config.toml
hidden_size = 128
n_experts = 256
d_expert = 32
hidden_act = "geglu"
router_score = "sigmoid"
normalize_top_k = true
routed_scale = 2.83
init_std_router = 0.0116
lr_router = 0.00156
norm_eps = 1e-06
tie_word_embeddings = true
batch_tokens = [65536, 131072]
Below are experts of layer 2 (counted from 0) of a mixture-of-experts language model. Rows are named gate (a neuron's input weights, with its number), up (a neuron's input weights, with its number) and show model dimensions 0-127. Each number is 128 + 32 x the weight over its row's rms, rounded and kept within 0 to 255. Numbers have three digits each.
Before each expert's rows: a language model's description of what the expert responds to. This comes from a sample of Wikipedia text that the model never trained on.

# expert 24
It responds to: Single capital letters beginning names or abbreviations (B, I, U.S.), plus region words like South, North, city, state.
gate0:150144163047083149109173099104106149101132130106118141106109124130064154148119170198074076128177100117122158091092151126123119111154164193122111091123182151154138110096117113054110160109131154052158174138120109178143124105105115152121186108123186123162129148169147138185102131108190120187102184136167126160144157191162159163107091106100106114081106138135124158104157172142151172148104
up0:099136104189210153162116132122162127116102120166118140144129142116194094089156047108195163120100161195136057176139123112114130137100091119135108148132087116069163146171094181179160062156101122185106063110119103118109129157116138143165098118143127135118137123101159104070144140124103096051178098135121127108109136098073110109160134151169153117178146176142125116186089110107107103129128

# expert 7
It responds to: First piece of proper names, quoted titles and table-cell entries after a pipe, dash or comma, like Bar-nett, "Picture, No.
gate1:097107174149150164122154123163126030151175091135151081105179095154160138102155133169130169206099106150143098123151066102101149127124153212116157147118102197123097137144127121105143109118110158139128071109160119107151162104172169146090115075159167079157186140131165102118150109122091148128157105116131155115113107096074120145151091151081126133119079114134166086087079138143092130158039
up1:079122199141137156088147085111147049155167085165141070132154101119189120121118143144125177189074069132164115106174054086176120122116107186128182163099135123123096121108115125121132108109114168138113087091163117120142140111203206130102115109167157107130123157083106129099121098128096120097145127175161100105124124102117114135121091122082066127133085128096125124138070140167081133117055

# expert 43
It responds to: Single capital letters or short capitalized pieces starting names and titles, like O-swald, Bl-oodhounds, Min-erva, plus foreign de in de facto.
gate1:132136144140195144187113192121159174133155122074130171072117166109076151133140082171104132078129143125148144137101157087104108121148147136101101124133141154154137123119157176119128129118136065119154083095133111117123153130037108143169143160163138111104137107133120120054120205159171144101119172044152189134140089185089092108128142156086089125097094114151106134088098044123160115105084
up1:161127111129145141151096114118136127151101143098140144111101113154136098139132116088130174155114185102096126118110179116101082109099115128104147055103147183106122171127100169065102111133153041073110124135056141139130172108069152139191163078195117089120136104108105152116147119123164189105128157074160145141153122139081142129177130035151133118167121152083078102140116145077170051143134

# expert 30
It responds to: Word-ending pieces like -age, -ain, -man, -ages completing a word (chaplain, peerage, stages), plus by before vote margins.
gate1:098163119172119137115151190126131111137075159187123153103119166167094107105115176060127165158129107128136098123152217152170073131142114153166118149145155128107128117123110120201163161166090150114054078121089140110076164132141138137114186142095174173103090117148119132111107120104119085095137099136140085132139074127152154097152148147100100146095149110140061112141150106135165178011117
up1:157172172090139136098123189121120132119227116134114077255101140133109205108082126171153080107151187161091127136098176115145169127135118119129086164095127084143121164119115160110123112074177168153162110171141119151132077146141124128115140153094109112109059089086123112155097103165123122148117149128175176175111166118116155157163097137183128120148078133083150141138160136149132129134112

# expert 50
It responds to: Capitalized opening pieces of split proper names, such as Ma, Ber, Th, Kr, Leg in Legion.
gate1:154142140115061138077116125135084123137196178146114123189184136098126133150131167103116139136149097142090115090136105160202160222112104148097087168136129148142131140099099108170153129151120129116099155090087120175151129137066146120149080079185150142133170109079181059040163166087189091111131130123153136095170158091145107101131155108120128134105062129114139113125086161136118115160124
up1:091133136095070130120098144108115144127126161088137165168198119098149075157147116114144145143172164123080077072130122127148145194108111119094118149110162130119128149160131107157123132126101083151131135127103118172155160134074123085169059085140103149073153108055208049078133187128141089098131168142143137136190146097153122100187132118094171113143101113102113159149057191105149147143108

# expert 48
It responds to: Opening letters or pieces of capitalized names and words, such as Con in Contest, Str in Strasbourg, Tr in Truman.
gate2:144121113098087133105153114124150122149107120046067145110139146190164112179097150077138166132106093172103084110159128128143124158097158125167169162093157125132133104119112163164106142097164163177148062148133120097120139143209154176086112141117101108129071155084149128150099145071104072147184149127142083118090139106093145118185184114108105184127158168094142108137180172118114100171205
up2:129160129102129099105179124095160173143121115088073205156145130138120073141127183103084182135144097108121160121118166128066180127126080177075188145121125121120163130082166137134126133092177158150094077120082183059096121151125082149100088080071076099117154090121154088130121143105132105148090163127129095105145151127108156114155184048108133156105134124116165106106124115126142106150209

# expert 16
It responds to: Single digits in years, percentages and table cells, plus middle or final word pieces such as erc, est, order, art.
gate0:094105083115156147082136140176120119117160079115119092044130125120121092161183150137073151144124154128145186111142146069106131064157115101095159099139180220143111123133182107108099141074119104072124133104132146140060109103153135121132125191138126142105165114080145117126086080097120141122096118082126043145107080104102065105146119180095078117122102132144177183132109163144107117108101
up0:164091107072139122097100222156120147128107163125149119094102134148127164160189132154094113130125192114111159119108118081154107116157167108139154101139197156179077094154102119121078153106134086093103168080104133149117131089142154063118142174145116165089171119096084123093080140130135124165107124094143100114094090127054096153129073151118114110065158151064100126094099121195104118092073